Experts of a small language model: 556M tokens, 8484 steps.
Below are experts of layer 8 (counted from 0) of a mixture-of-experts language model. Rows are named router (the router's row for the expert), up (a neuron's input weights, with its number) and show model dimensions 128-255. Each number is 500 + 40 x the weight over its row's rms, rounded and kept within 0 to 999. Numbers have three digits each.
After each expert's rows: a language model's description of what the expert responds to. This comes from a sample of Wikipedia text that the model never trained on.

# expert 24
router:520438433524527490567475508515557444516474474527516540526524514555513498456473518479539481506451560509561503461491495481549559468522542559464518436451423487448490472505498464441448575485477525505491517520501486448472492458536511556477512429540485428405532486439447571463479469435499486490485445504444514499464509522508490443457605515559530516468525544545581516461493522409567454495512
up0:537543557474499468451477488511548504463491500446547566429528426593551477557535489493460532495449516529518548484530473534517506522513536480512548462449532493525497500526509517475470501550499521543486502425482486449569509532503444505512531577458527462492524473550584445474508463524483529521477459482464485507454437477483562457601523475517468599424496485555505498535441531525516484487547
up1:499486529497524497525490555524486502455519566478565510544508477456489513523547509449507518506484474551411431441490511554518450479502454442484509503471441556530384495522468484558532576524437442531517486567476573479428490533507538466519558508496567483581487462559519592465493526496463560580447596466525521479546554402536496453431489544514479502542538540498464409526493506456506500581497
Activity and work nouns. Nouns for games, seasons, works and awards after the, his or a, like season, game, song, Cup, series, role.

# expert 36
router:530448565482497490513538523490504504450463512502459495428512501474516547485517497475435478538455549505513480439453518462534481558501503533510483535485548496490584487468482546454514502536518563424518445522464604496486486465428552499500481454437518514433531543510562544523504462519538500589571505409440553451510495459411490489547540466448489448421522531493555571563504478529493491431496
up0:493575589533467472503490556518502459491549436497494478545564541528479578563528540555473525481508512487452548594546503505547513455515513526434503555455499485531509414496486536496500583486540489526528497540477482582467450467523433450437545496528485466473494480516556517535498522566541530464558453547532528452479500449532445485448529439408501502502446455504481547490483506471468468473458
up1:530472434539526539566538500456489433521500478551492456540474558562479441538555521508502468475501548442498520480503488593513448557464458508533520434581534536493522514519491527507494532511488577518467516573515530556573586468468561513508511433526447572483505462510461553451470473544491490548539463466452539468563447573519472500545542476505481519422487428554578487537476553535517544482544
Modals and naming words. Modals and function words like not, would, should, as, plus naming contexts such as "named the garment", "Species", and romanization commas.

# expert 15
router:479475512472511527531583545502465495519524496432518555500506486484435496493515527532564441459487404448483470493468493474486530513575496508490589433506518494461503487424490551529560514505505486438488472540432554519488468577498519502493513454520504494506516485409511475535448516493585458503461499431480490540461474516505520473533502511509499494568568503498496534450548585504597476495515
up0:497555416582536469530504515477503460465573489570566503538537445460520503544467442469496488411552483543447547499477517504469539555443438524557521469474490436519505512461541485555531486515494536532544478519499513499476448559501530472474432447439497482495463495456523472490591400485492473491539482431494509534440488513465522532459430507499460576473515490470502493521521500407628450487507
up1:478554531533470529493567519604472500486526442495488466497525586468473536506528520564554467467553502529527539550526486496464476464497487483454463492482479415492396502462496499525488501479466449473441482496501551440480507491500490433398459417494505565472448431471481481596540472487560505539508488539480497515513447454528460512473465471482558535461537501511562466504576525556496530509528
Verbs and prepositions. Core verbs and function words after a subject or verb: was, is, were, became, and graduating with, in front of.

# expert 9
router:474484455529522483478485448404465503495496543522490502522516480611525448523469556530436383471487501575554471593503477491517533530539501493498511441517512498465443467480523447539462563577498540466512543462581503487542470515566551476556506536454559471496458460475487529513520505544513456453493420502521533488452573479519453412512560468550553480522464502478459500491496465498510564552489
up0:424551452468458527500422464524514422523476539485480587509503496402493523504480537492413446499432480514495583493513527467509554538482509520534491482510434531519439548490465454483496516482557508508531552507523559553492508460525610542477477515438495510493491548488463438527496493428454453472493407492510460517506523540494457489514478537554517524474585459530479465466526442462556492460463
up1:517492526470543477479512542469468467525464490550512513469492525507543534463481453569542481469510472506463498532440575543497539497420419412508480523493474543544542496488441479459445449487550482509511489495518532527434394486508467490466487486441434458429487462550456559465508535438522492451453534525541505448424545523525525515504490479502500489490516466474427456524506549481452498542542
Determiners and section breaks. Possessives and determiners such as his, their, the, a, same, and the blank line before a new article title after infobox lists.

# expert 21
router:617463503492427537471516478510506534465522463471542557481440489463506539483496536481492548493478476456440483500551488425538478515511532474570455502535490477500472513479480527531502461479501474513472464531544509512505478501564465523498486569523526515491549519418438528509529425443452475528581529434435482569588517520466498569458435526488417454499555530516406510518507528502505520472482
up0:551466517463458475422493447508524581532507471473411487549565477511503480510402576501510631506564462443476478506479481447527472439449499511499481566435544495396497527480399447442480493503531522518540500510502583505508476500484587504427469498538557506488528605485509554443460515527420485518465516475545485483559540467443517526475447540479437500529412502468450510489536488546526490527493
up1:531454482517513565553583476507513482553570557505555501464449480541486597513473499523511426511500477549577499516529456485492419479456469556518517484562492468509582552539441470475540526507561537534472475544494524490526535516474503428472546496482465451596506446496532445600495496530512406506436559453489461478478503459471516500490547455456443511471479452483501512468466510575506577522466
Prepositions in event reports. Prepositions like by, under, through, of and line ends in tornado, storm and military event reports, e.g. confirmed by, by 24 January.

# expert 23
router:449567540479548523499528472540477473486520478472550590435498529492500444528484481558486564533554522497506487480528554564524481519461521471431533496535533536538508474530527533518463506448461527583527482591473455456490569568483494470572498508538345507514499450512469583521506470489506540440464521474484438551471545494512477511479480452460531499478566487437557408503551546446498529530483
up0:509547524519453371534486526531469479570444579518439449470555548510468530472542505515583512498517538425488465565545537476448464523510552494463497501527450464504539508518436563535405487568509489506571498551508427497474395546486467472505551424502426512506477485428495426494437426519525423480481483511476533489504444539472506464452531420449426556492500468531505470465537533491566546490563
up1:544543463562483520447496435537564532468461530547518570505441533527548542548565485484482484456550464475577482513538512531472516534496474597532552553525491439505466484475551490473557550519551429527495506494473518535523545444526501471480456508551558493503482461532457591515447441497517525536527492518512479497477533477508440507502520396484532497490518505556466595531580489524530530508506
Word-initial fragments. First pieces of split names and words, capital letters like S, H, Gr, Br, Rob, often in motorsport or technical tables.

# expert 12
router:531463496538585481490531463522555549471534504475456523539449479524473483484490546455544463525497507597490538503545476567424466475551503425470484468555480503479483556562509550426456439465432544569469446486518514507533487541505495559512521436434572489498511461444483543524534484523556507540514441487455537503517539481437465495493538497559512476492509497485506586484505506530483514521485
up0:457507533531487533505486506484513489476527579530589448510555442517510493560460440516548387579533477511496534513507488512535482549529534465452466466527451542469572564494514480455459513529457484506511432521515516510476533513559509459461423467534439533471457505515446474427517561572492410426502526478519546489492560443477471413562546519520457463540457486601543514479489473444470498426472
up1:492454484583474456529507461523445470473489567529603431541501509491518491522509483486464465498472479541567510528528557530462468472451465530449500500452505523424505598465522544469538513458490494448438462463544449538461433427445497485404533552487478503522490558447546527516425522561456523478519460537531579523466531507523561535417489391521457494529548497474496505501521542453500447515565
Adverb endings, prepositions. Suffixes like -ly and -ing and prepositions such as of, from, as in running prose, e.g. "engagingly", "at length", "as well as".

# expert 22
router:500540481572445509532487549422461559510582557505506539427507527522486480432517456522533486495489431517497430485554519441491471502511535487434546461484542486522474488526473456489506452541513491525517488552444473487354572553535476544500554520521476503468521467452492558387469474559432500504541445487413558561525455517517493576501501523518409514485487428524510448453423476563542527532527
up0:431435427493472480455548541423540568536495345470490505456541516506434455441544510576523479463441436520500489464450531477521567407449496523445471500486534508503435476576524460451514605471492528435449538496538517499536539496468565543498548477494437488535556525517630479443518512539468458534527566514506509485521489455493536533512525604555486486535475499447506521475490497538525478482439
up1:481517520509515453523488461456459484510489557496475505500529507503541542473495511562454530551494436499566466554451411497512455451565589444462440549544456522487455521553507511474589443548518549525541509564517438487479522537599479483455465460442486529490564526511508495438483508493508511504472488537527528502505510511486456531557541503475504460558508441522515509489463563536522459513493
Years and result tables. Year prefixes 199, 200, 201 and cells in sports results or record tables, such as DNF, DSQ, Final, Rank.

# expert 19
router:520414515471526565488516495466494431507461478530486505510449553446464494510475504577532486537512515508512533447525533420485508572562581499498511453436433475466551555496522518514517493466443491443497535485455485488551514461469476527477481511416538498503504494538507404535467390584530492403525479442531572480459497536519524464576557512526531498519480517544456501484479559468441548487505
up0:481582469491492505550473539497488504506493512498445469532531556540541546529529449455508537504537529535468446454574449477507502484465535454497457431423574555556577469503500451498531540491537483467558525480533496512601445518447555469482522488505528487429501548552496514572486476547475518495462504475508547523402497478508504420508527519482481563534500512538525502498548517468530503513532
up1:547455574501460488437528477442466576487521476548481505467610478444478454563486446542469521467437438403579447475514508547481477516492514507474526497462500472550517508449493472481548503541479489455449493586480485585495480502424502541472532520510478541564529535517515466469529480513527480534553519445573429464463461511481436469538502502429477467457493421449445475462469508483552503513497
Table cells, titles. Pipe separators ending cells in results tables and infobox field names, plus words in song, album and episode titles.

# expert 10
router:511441448560425525425467524524482472457475476504511435524418482490516535498472529422431473441465498492457484488528473550492552569498534424497506466550544503463512463530512572517476505467408503514425501520522505489468529528471504522561587524415540513438554448617475531550508426578484459503482504503493451522553610458484511447493537524505503491496544482485469523552457463432576511540523
up0:490465476506511542560456429500493518508514463462497519499535519509449508541515510460450561487498448526523499512533469506506459429545489506471418479516466497578545478543533540454505497513434524575506470551500506477520524554477507546446493455445475487543482586439460442459538508583439519477534473531466468454463502480442492516530490431494518434537446493577474477456503451431472527498512
up1:448476474517536508463475415526528509495519500487492420472522561487543569557506470513515531475482508453424506490528495396559422490519468525540499441511586450508534491453535499538478441553476533482525523497471573490516477471470461518572530512495550524520503548472499461462525402488466469528486596476446523457491463508455520506558518488536494451538472590527491482514457556541490515527514
Table and list punctuation. Line breaks, semicolons, brackets and pipes in tracklists, tables, formulas and numbered lists, plus the article a and This.

# expert 14
router:501422477541536461393477482423476440448555498482449500530566481434561498490538561498476516547462422506571515525454544483501489535518515536540471531478472436483520563501544511481471503524517476516504444492439503495531546467524489464553490543561535522561539458441514495543573518534452403484532495501438565500506483557505513547543590485460456525476461589513480475485451477434495523514508
up0:492497459487560494481555491494521489477467565499477524483623416398450498513461457465553475521472490460451532550499545450449508418495536505516519559474552464476468509504497460455456523500457512506448501473451509492495490540467543509506576499454551464507569513546490491518540532503466474491497575491506436445515518476486504522508511496404452383445542539542452432539464502486517489572455
up1:514534462515518480481433512472525510518517626447477563588535450538564539519459522516501527560454466497528434454547496484480541561494514516501504506492533494470523472537535488535477551469524510533480477525511468580464518477481505615477471506460442505475519545458442472508453441475513522488439546482529569493527515587605439460427542466516478486490496521492438537528534547525506514508542
Narrative time, family. Plot and biography narration, with time words and family or people nouns such as soon, few hours later, father, young.

# expert 35
router:510563492481485419426506496515503528497453462511462489486497484512496522537471557463508490449450435419454500445470531462491535521428522429598475459482503493538494517481523443456579457490463488459506454528496538477522450529523500508429438549449534466454466581480467494499490493516422452448544499475444468507532550550471492502499515505437506489510475546440472548533446534519449495460545
up0:525496471523567489565563540440479433453412557492551536498519519536522453517441446535533539456485507487412557436532442587487438499499504571544489522494510537500543552497539403540523441434544482498530518487442448516452481463502506477509402506500497508491491484484503475498474536495546549520532567581552478418472488448548450519471509559527485620525503467524519489485520542483502549514495
up1:476557515540517521535513533489451528546552475520517387435490485486497495533471530542477494480529456531453435460473514479519496474522472567493502521515460442539461547520461522517489571484489437489499444455431443494423515445496486532489455467535562504474480450508488452469513579454511544453596523491510501418477547525509550473518457506487493426560425454445558537485488475565560444546525
Nationality and country words. Nationality adjectives and country names such as American, British, French, United States, Congolese, often after the or United.

# expert 37
router:455476481513510548530488512555504553574460533521529525491530499494537483443580434464501448501491501425475546562479528425488490483490463457468477469539458512449492522497450508631510545570463464474541472454523533485543555547508444483535524502514489473540534527479547488478459524553437502462457443509459486566544502464505569428440463520519503509425511501525537513533501471514528407540507
up0:502560446503491468469450497498489459380456448444443495534500563462573507498507497498496490549450522425506478499408511458530510459558534568487459485541533489534481451484520541538429456488499452444398478512472556499479504511534520451487539535527481554557503525488467490523463437536548536477486460460517453565484520509412494514526588523488451488515490548537512550531555500554516461480553
up1:513533486544569501497519478472443518555547549569495549525481484510465520489493503458476492440519466532476528493537510522569536540617525466432494546511562496517515477514445433536480545415496505553440477494463506481438574497509529484497500531468457499532483524495461535490456495499452508509567590469437462501542541506464496567492529420507487533404521545525524455492434505462607496475495
Numbers in dates and tables. Day numbers, ranks and digits in sports tables and dates, like 14 August, 7th, 63.4, plus short word-start pieces such as Th, pl.

# expert 18
router:511545541509423507499541468487494586506489495466542537445437541535536522435497449529478447458475501545490513492463524492563464515540489495437482502530492537445570514470491415496549487512493543520474498507513551543499497473536510506515590526493512470403533530493470551452540471563520504558459436543563443471467466463506510497493505507439483516557483480535500532398535496546509500449522
up0:523487561414525516448496442417491496522527524470432534508534438554505493499541536601522467474489612455487540501502507472537581526508493519506511544557550493443478509444566542438438490559560558492504505445459511522535549486500503501499570530510534570441546494520502502503501484499449502505478481421531509520444477455576580548566499507528503439507462500528406490461533489451474505488481
up1:497483448458494555515486423482510559532575496487461488529506505532522512523485496480479467444484534484521408477553552497542486477481548447531471471468420475532556485453522460536496487456440462529583499429532511496460421494490491429575486522495452457522554600422471520591454394545451549441500546530514498537440576554492502512552482534495513472476527507515493539425480555495486477473469
South Asian name pieces. Mid-word syllables of transliterated Indian and other Asian names and places, such as igan, man, war, Bh, Khan, ā.

# expert 17
router:460492511480482460528534507566487403549534494520427498535494578546488500527488502550491429502486573452479587488407588566505593499407465530554515444495424516492552496528499402478512559450510521539502539497464514483521457487471509487480536522497472474496491518548527484482433479490446498485543483543495566476498490596464517445546525484532493566470522535519475529531604535512486531525513
up0:460505463567602460532464475483446461455535492487505508512509489462505529533466566422562512543519462530492429550483453459490470554452478564499527451497451450496480496471533531486536503476448551542466518503501547488487487450479445457536449542456541542444482601458524550434468491427481534531486516441504569503536520480461481531432537474526512514451524531522434461582543507433478493575575
up1:458477548478519542456532553463501437505436472540523439504467497530459562519534542551492505512502523490487461504520473488432517487487417475475464453464571530533471482621484488535488531517479548548488524437555525514544488519485503468473489467501482481498523494557482583469504486489471488488431527444543457577578574562397542493583510551585500480542428441473469520487499541529455459524523
Word and name endings. Final pieces completing proper names and titles, such as Sh-rew, Evangel-ion, California, Rangers, Street, ville, Records.

# expert 16
router:501533555477526516501490487532419598570567484545531491527474511448496483475548418479560499503477470467477531541491455516469512461493514485444455524453454492522421473513437456531495557458483528497536475529488569444505473523422487528493564485553464559505531499569500580490612520548536503458494496415489499541498474415489494444523524467448496452550514439500486514476468523491459428515542
up0:560578536501554431576470573469475494449538486550549590498484564542491476542554542514542526495522506480484449481446514536526493490505446459520531581521419494492496463521465482598492498560418474546443500434522522501515493511495470566496545511526402504521474583495514534464596539540566477481477485463484467550633453465435483464506454471518472473486538497467419490483525504437600454418491
up1:452581466488493462516507458539517449564501517541489454492502506527510516420520485484472583562533467537551528556515497478463458499417526458460409519491491555465509433506471421516482474509471475546508567495498454540517461511452551601489459454486499561609477477512408494492493519476525433530496462504497479471525539507531494485401449503621480505461488565511451478516444503518518493551540
Used, directions, field labels. The verb "used", "to" in "to the south" geography, and infobox field starts such as Demonym, Location, Developer.

# expert 33
router:553513547506516527543460460524523519555563465463421491520489540494450501527456519489533543498509519602514505503444416529510482554520539476431506500496488503491432490504561492441474530533458580569445464445571557494445509519508477500523491449444496500495460505543485591457509511491538481449538486522543479503453436478507473519494452448459523407487492559460565443537540574502493501562571
up0:455466430486470470505442436510543508470401368505459523479487457507511490473477541525508453488481518492457485494507528471478501460475470465491485444521490442534519425515486562497527437505428571559423470453584455486503489475523529495551541496503566560525481458506527525516537560500510548475464470497527515517413546441517487497505487437542446496498520520536474508518479507474452496487572
up1:496490445517546519498389480490538447496552415512509516461506520496496462565546486498581490529534569449500527520489485459487510518502562579460489519480505538459494492505503492546478511430493585501462476471496525468532449539531512553495469460497524521564495525482469528503535482472515492443467504534444451521379445519538484514475472504468528449540543549444512499490507570415498466446435
Word roots in technical text. Word stems and first pieces after the, a, of, such as home in homeostasis and homeobox, Route, Highway, software, development.

# expert 7
router:510528464493444497487514573487427463511439534519484566492537484469501595435425482516488482451470435408457474430499526457440434488546438523559494533569502479452543554503464538508530528547570476524466478555456506492514427490511535431478511505476449485492481512450545483536498540472517445486504500463504490487555465515539546578472527560514481485531464486496485525479497484471475483618490
up0:494530388461473457515548512544469447511559511481504507434518484514541415463415511472545518515471540485483425552544482527484454518552531518494431426512490476460493522517477531498493521482489531515487514428538550464486497553526499488466529507556539515474540551559475550538511493429506474520506467443541450489457474462486525462522483481470504497498430576512547505486489405528475487563548
up1:476494449513510489479523499495486524452589432502491479559501443520477494551449519459486467537469488478462531527505572485478504469478466487526492428518555509527470491552430531467502465478547474507530437470422464490488470498491494559559441453521492492449566509459428545539505537463481491424452492490491498522470558564548544497509531462496483522545533514582452560527524512509471492453528
Biographical names, pronouns. Pronouns he/she, was/were and name-initial capitals (G, Mc, Y) in biographical family narratives, plus digits inside table numbers.

# expert 39
router:556467485386542547473523516503474473491524552528458504514451488416501498486483516510456492517483527469417485565486512454531559533613443568524486501494517526453451481509486442448547502480519496442404580491467484557440518447499496501447464493510493516524545524562543463533513504502568474517558523492485408452489492496490501398481524529510506516518459468555452575378539453567509455466474
up0:467497487537522478516555520501477461451524545531498489516519498412553500460478506489483402432503513502437516479550440514484543442536474461524451527532506463491503524588528519440453533550490462541456436515479464460552439504471448559503529508527483546543490493477560468506512499480474531440490477466448401421457500405554437465490506502542533454530501441560475491515616532568517477495490
up1:508570508533515483602497489437503486504543465541520562495531559453471530527500511532511503536524460516581511633514536490529528559474470473501536476521482567507430528542440475461541482521496519574517467474502492459460466485495490493541519450560425593576476497538511512450548562514521557462476512480509523458529484562502432516484442515498499511530561474509425437427478557455509486508525
Linking prepositions, separators. Prepositions in, for, to, including linking roles to works (Senta in Der fliegende Holländer), plus table pipes and list commas.

# expert 27
router:593503572483441517461490522517477462468501593469460503518554441499519429550498468574465496515528489579548563577505513454478552473532461455509511516435422556502553580460435485405510522441419509484533538511487456504526477516475480568556482526605497498596517497536518394524479516523454490453412460466505562476542513495575508449499510511482512619504559492531475464506506471498480560496492
up0:492502510555535509558484463520525533581550487536512472552493443527502493468450529455472587538472552477603464485476479494472499534507450492515499489472423536466536537495497502489495467521520446469434507449472522476519535481540523550487483506504410501464455533507600576562486530513518545443529516491448463476522482562554502509544544527482553597453440428543560550483478463526485551495413
up1:524489557436470490538548526567472535476518506519460388523528504463427485431537490450580483484527524472499515524449507562532453547471476490518533527456499484510441510451487547479476521479514523547508458537477520543489465469533560433426485466467561563525587516442467482499554606484466550500486457478560525494506496510496500515558479451506462443466476493540462511523498439482492580493535
Names and subword pieces. Opening or middle pieces of names and nouns in quoted titles and lists, e.g. Stan, Kh-ary, B-enny, Pl-ato, cosm-os.

# expert 4
router:505493468359505508521504552490516560484446472556524523560536457453425541551531583459497499513473537500473577452433496498507504469470432487599516552455454492470488462477495414535513530512561544433480478501493491559563485452456551486476452548512527516429527535509505541506426511463447444529573517579571461479527452488497472493466455448480570542585535535389514461460478532547514507524492
up0:416556505518563552391477450502527448519613468507498467481518532507544431451506477470441490446540430508479564543490547531616438415465473496444473527521525528516499509479479460496493493451532505471452495479512508535508485493423524479515472478400547521507527586455494500505495499487475448445464461498525439535474534489491521430468492572503533435468469537564535529483542431445523524500541
up1:497503493469456523504474485548535536547548485506511431491488436523515492479498565495439503437521476559525471524563521522517515532500489466526481475453535472500451460397486485515491470544469480427479525537514475525492457516454572544519422477444444435531522483514520498458442447497523539419517475607498554518513542489528513549512429503451492506492498425554523428428560448484552509538463
Numeric digit chunks. Digit pieces inside numbers, addresses and figures, such as 926 Arnaiz Avenue, 555 ft, 1,601, 1031, plus some name fragments.

# expert 31
router:465530541465496564468518487533521561548497465460510519548497565450465440527453499549444506481584495549477547448586495497504521518487585483460495495487540491500558515530507457413452490488486493606494465404509514505477495502534521565457518446553451497506452465490529479457493528472553611472456540468532545514457468453594471483460463538512507476472481498430580502521511542520479456461550
up0:471460531477463522514461496500539437536542546465462585496578487531498507540508494495476483570438507511564485463584559518402479519449511503557455533473531425537507505485488459474522451511472440544501499516524501450546477538493570470442454455493473514479505515544535512464525499466549415552542488523434569540524476442561479509453558513543472486541496536554543454483428526502495569540507
up1:507491482499501434493412491480516439408473490464451490540447554484506472474527436499462523477475498524512527512519520465531448495535443502474477463510436527525495512566512468496425515444484529496418475493486555531470494467488555453477504498471526447523496518479463446508523447536452582515513478532488518409543588492442525500541600487544505496534535561473497476585550393509494455455571
Directions, roads, places. Direction words and road terms like east, north, frontage, Route, I-40 in highway and location descriptions, plus various noun fragments.

# expert 0
router:496469459464515443428479510497467421388425507521460533502512495504506537462548462547449552449525493463459478477557444551427560438508516515558474517477559464511469531507543512453542479519554521505526486481510499571530510441538503461497508485492468565540515506360488415494568495472523449538504497426569429466440531487519511484546480508536474431539466538462481545498525474486476520510477
up0:488510478468484548509477543537489491503502467530494503505492591437539491572499511504480522507544472512534503509460504467477576538477444547506438477493560435510532486515528547501529449449492485535465547560557449504538458541492544525572511506553419554427499427455515366463456446492560605543471568525464431482483532504533453438492465377473538570516514552497531452482516513588459513477484
up1:471454536444491428515524449502506637526476531478508483467486564531552462500481508478455479515502498445488485386500477488511475525472478439509484483483495502503535554590560534483476427428479553484551502554525512572506515502492445508438474509486437548519536516539420478530409409408523463435536607477498467559588573524482502474550463421444500477479570490543490493450494526474499521528483
Commas after named persons. Commas and function words after names or places in biographies, as in "Edward Howard, 1st Baron", "Born in Belgrade,", "post of".

# expert 20
router:454561486516485572522521490547527451567393477541497419533462498523509485464437504521570598531447484546541510466547410472460567528506546491488472477534537563507523493461580531508446508465487586465506501511482436468520520483471448435497460423487479486557500605504477545521529511518525482562471462547513552463495414526505485398490514525489567509412442521429499464521513474561467541528592
up0:574455479529507516515508463444484443497499468448462522432595428515440484491478503452480476447482494519508542509524399497494529453488485519515452437532480558451491481500537523456449596495482511496457491515462466453543546500487454462461491500476556553527506553493473490497547507518523465416469504531497571545499454552473454457574452514449485527480512519472557488501586440459511414482549
up1:497510470518511547483549512511473449482516439500514551493536499457470464487519438553494474588508432527542447536470516481555596504515455493512483514564489524459496504532569453569464401425465503566534576582507435496529546518507585474464481444543502530476441497460453535491529411486530551529485559534465516473588494537484492505456407463514398497531513498491499496497546516505456500570509
Tables, units, coordinates. Table cells, units and coordinate marks (km, ft, °N, ″N), census rows like Other/Mixed, plus some word-completing suffixes.

# expert 26
router:579548558447461522482552454511472535493499456499464524444509540455564461511526489461500513490524509463482507513435583520498482502484522551503498509450520480496519565479495491533541550466506458418528542477540516496490497550501467546539534488502414471543496464556562481490494464471447534511507528486589478500520488496494477575492520505593533548542523497478425469518390393521426528506453
up0:534464463473598541493427464500461476462489595505525514529514453487597507464467490521463509485506485510520507491516516380474552539513490471491470491560481525551490526444523488510526469496563566467454466455521523517555553519535489573563505475487507540508515468512391476569489463540422450478487509475465552488453499510458489537472521512501480443428446482553454513524487504450544525504474
up1:467481537501488532557504465494491514468488456561497435511495475490474468535535534461616469491547526505507557545483468469526488486498580484589472445470593457525467546517532490511474535461560480409497550532467503445499538574563491495448566589493525497592491549518567471501451476493486590510486537542506472515485467492402492465462470456553543626511542485528456513477496499520495461504502
Coordinates and Latin. Spaces before geographic coordinates, pipes in gazetteer tables, and word pieces of Latin taxonomic or place names, such as St, Bl, ur.

# expert 6
router:496452504507507516472550460512574521544523483523405455528471532479455501441576514453567498494525487488511468523482517505523526467489449442511527494426552531494472501520558550460551476476421503428410477516598501496470454468443480460522539555468521481489470486540538531512613520534527442536489438499468595429532464477418507474484497472552538465504534529545488534532537570524542519502540
up0:527580477525561437442510454521543437473510472467502492493536500590528506522498462464421478513484552449503541539526469498493438465432548508547490502454548521477474538522565464511519594500515484414548557521462493531556473509497533478534515546433517538498482474493488523461501429507489498525438523525451542438459438444517496596500499449491544544439527452526524415554512526567509467462535
up1:530509528480486428479432524495480510505494498514473448465565469404570586466474520519452517459492480493541492512478532433449450452489433535565562532517521496459448527558520497508562506508532433486542488516586555512533430493514490513535522462485491457516506501469533491544548474512482597511561499471526497500514482485474530447558498504543481558556448605481477542506476537480508494430509
Function words, modifiers. Articles, prepositions and comparative or quantity words in expository prose, such as the, of, more, different, very, played.

# expert 30
router:587479538564486531548466490480510589475494458483500552502526460567485418481461531525495528457460539454481518482552431554505529531527571605500565488545539551493547564479459508530446508544483500511550493535492491467445517513503469472502454530537457422503420438438483550447553530493454572456482517513537467489494442466509551459443469499502468546495467422532547496564445480454476575508414
up0:460466453531480500488519494503525421467498543471526436464501471574477496570518543451536469542473531467453479555579452514486496529546487580581494481511499491508541496449509509545531494519536519479489550491468512512497513558510502493539549471540541448492484491537512516477547509521489517590520499520513486404487491506483391548569509495408486530484558556567515518530483555467461520505499
up1:510509533519498529488543412510507512572543479512482517504528463543532522515477506495474549483497552437454516576519529525429492465565445492544457531452520465476468512523485513480531538445519549502496524485461458486512517429479535568501493500446600486489500477487440406493475535527542522450537570536496549498493472531414501561573419528524467424489489516581515553542458479450496473536525
Spaces before numbers. Spaces and prefixes before numbers and codes in sports and bibliographic data, plus pieces like pre, sp, op, United, number.

# expert 32
router:550479552508522493503495411504511499537463473529502544504480456500485465507551487490456508485512484556408451516590452578539529484522554453423456435534550537543480493508502564437475569516487478511494450520513424441505430531469518532512509437378453504482438440564495508496500530450547512539522546529526532503536482430583482503449445430493506509454512521578522542454485460482534456502494
up0:529512516530526535533515477491453420503490491498547446494510529525490448549498527548497532539457506442493566525560430547511522587477576461501516498503398457464556534501498459505538461491473470421468528439474487508502509446476549445475494438489547500533502531518481477573523437512523517455487533560527492471566543437577583442504478511483516503515566513522468511464537491474464476534509
up1:491386473462463497523489476505524529457530514427538596515499474505427470504474572527533570533499578456513499490496489475446513484439394588501488511437513499552510468482455487441534483420527451478467478472496529481529494517492538557485545484454462449566568462478513455480495536490551452499489547474416540465537529480527440495456529514563507544456502471553516509508476464462544444535502
Coordinating and in phrases. "and" or "or" joining paired nouns and adjectives, as in food and beverage, passenger and freight, royal and magnificent.

# expert 29
router:516489470475519448497533497542543497474470468514464474512522498473531618511472482492512520475478492453602462480454478522513540525605556540591477525428510502500574563445509555487506498506532551517553586431546519590507521456469476462520453496505521541555514498522561476433481501493475488535490456446438492514491465510477646481422512434457508492511532480481547561487440533554506565396473
up0:437487561526482505497560482534483430529533462462487436478542463504541484432521521466446509437424448523468460513408462487470477504462563509452399506547407502591501562570401466468526465393563463430490445441497547494496466467453460481513562464451551522543439473482508549474482486544476476493528460509498482477482520479494559462501523561522488513504545519436534457444465520491459512510550
up1:533472520422567551524420617536544496503452508478572458461508540479534513548468537475515516492555536462481497471538574470534441489529429449551475505511464508478590497552465509519476442537534557568468445540583456444459493543491461540496492437479482460552558449555549478558540457491507496451470508584420434512485487588596493448510466469533452451477531581489474544588492518427389454461440
Of, table pipes, list numbers. The word of after city, University or Emirate, table cell pipes, and list or move numbers in track listings and chess notation.

# expert 28
router:535472474491525513504453497541516472523488458434495434540499529540519476459420600440431463495441491515454528518520486453551570523405468445604533516564555498532546506473432507523491524531450475519514451561482457531505473471475543460498499579551436549454442477499466505547456534404558581564587490538493445511546446564512533537512493437469501467480546564466481491512572546489477561388488
up0:482399507501522478522468464522464545422580477496472498467540495538557581498482579482549496512549527495487461482513498482432560520461535518508473496514481474480474538512479533542526466520493504484480474499522566456435464459522519495528484525500422574523462519500435504486479480427556438531460486421527481567551579501549504548624560436487541565411543508528495528466473459496574452483535
up1:446492463466477507508500502492531465523502450559480501533476472536484421522494534495498451485520510541519529464495484547477524436529502480503465474473539482537529503560457602494474462496438529503419513513531499585440534531496418473538517532534509556461572531495587558431493499528493510511440557556403421612510549493585516458505470494462565542400543495511521417572507521428531451515515
First names after prepositions. Given names and "the" after by, of or in, such as Philip, Frederick, William, James, including names in legal case citations.

# expert 13
router:505561501492485484523539564477461481414419494549587458520512463477521470503560493542437571486453523447486552538516502511532512535533545507448460488518452482589462496501414479580470558509433536487504478492510464553535460473512492460544490566493541469484518558501475450483561507527488523500469499454567476539480627552515508485539476523543526475576470444463449516502535452514526496459566
up0:505550460555443495543562524471483479479541555474590530424487531464481509449501465490591527560533582527486539554483542429513511501544463470467522525499475525485422489481541523511491516451422571413454458555533464525513422487544483506466469501465558488501576391519554479575509548493486455524463513483503495523464538507431457579505414461448438497526475461495491518481540475523471573540480
up1:490518538495514462525565516414503575479534489489427435478511451471469586526471501520502522585463567508498540553468535481432491571452405497497446433470478522565565599503453515509479486503517575471480522542446518464474438544537565405503506547467461561512445494516467535508455453611472529451507491474610485496537510486441481519517514503518558526457465506433520482593541554524542445485601
ISBN hyphens, headings, parentheses. Hyphens inside ISBN numbers, section heading markers like === and See also, opening parentheses, and table cells in lists and references.

# expert 1
router:547510475549502490523521564461436460515564518576491504496466532588537497575524426557583408461489471483473527465559463488583503442456442497459530511468531487537504512546457488463485491450578503534559524539439474546480551488467491334501494517537440463467553517580487492479489516537503570492464500531490439497516490516385539497427446508517550594473556434510514518551496482413509497512420
up0:456495473541530465402525518522486469527475503550518460515515486550535481487569520472440453439517461467494476542548447462477459492503481524476518539497492498507488429538518464514388538530491574495496500461560509480440529492547538432523521459536466487510565558568495555488546448510502546464566531487547456550569540515477571544532521482582501521469527525474446477562497492480562429535497
up1:518530551471581515504455523537425465493577532528452519479483527527551505508543527496614506518466481509427491530455472437524449507609469558523546457487593589490501491546429479518521525497536450458549505505552480477525493596517525469568464502498473479515569493464562543543537560527512499495440481427480466479506503504504490375520462457553490531480497449464545496471409454426491517500481
Sports team/place names. Parts of team, venue and place names in sports tables and rosters, plus table rows and separators, such as Kansas City, Madison Square, Charleston.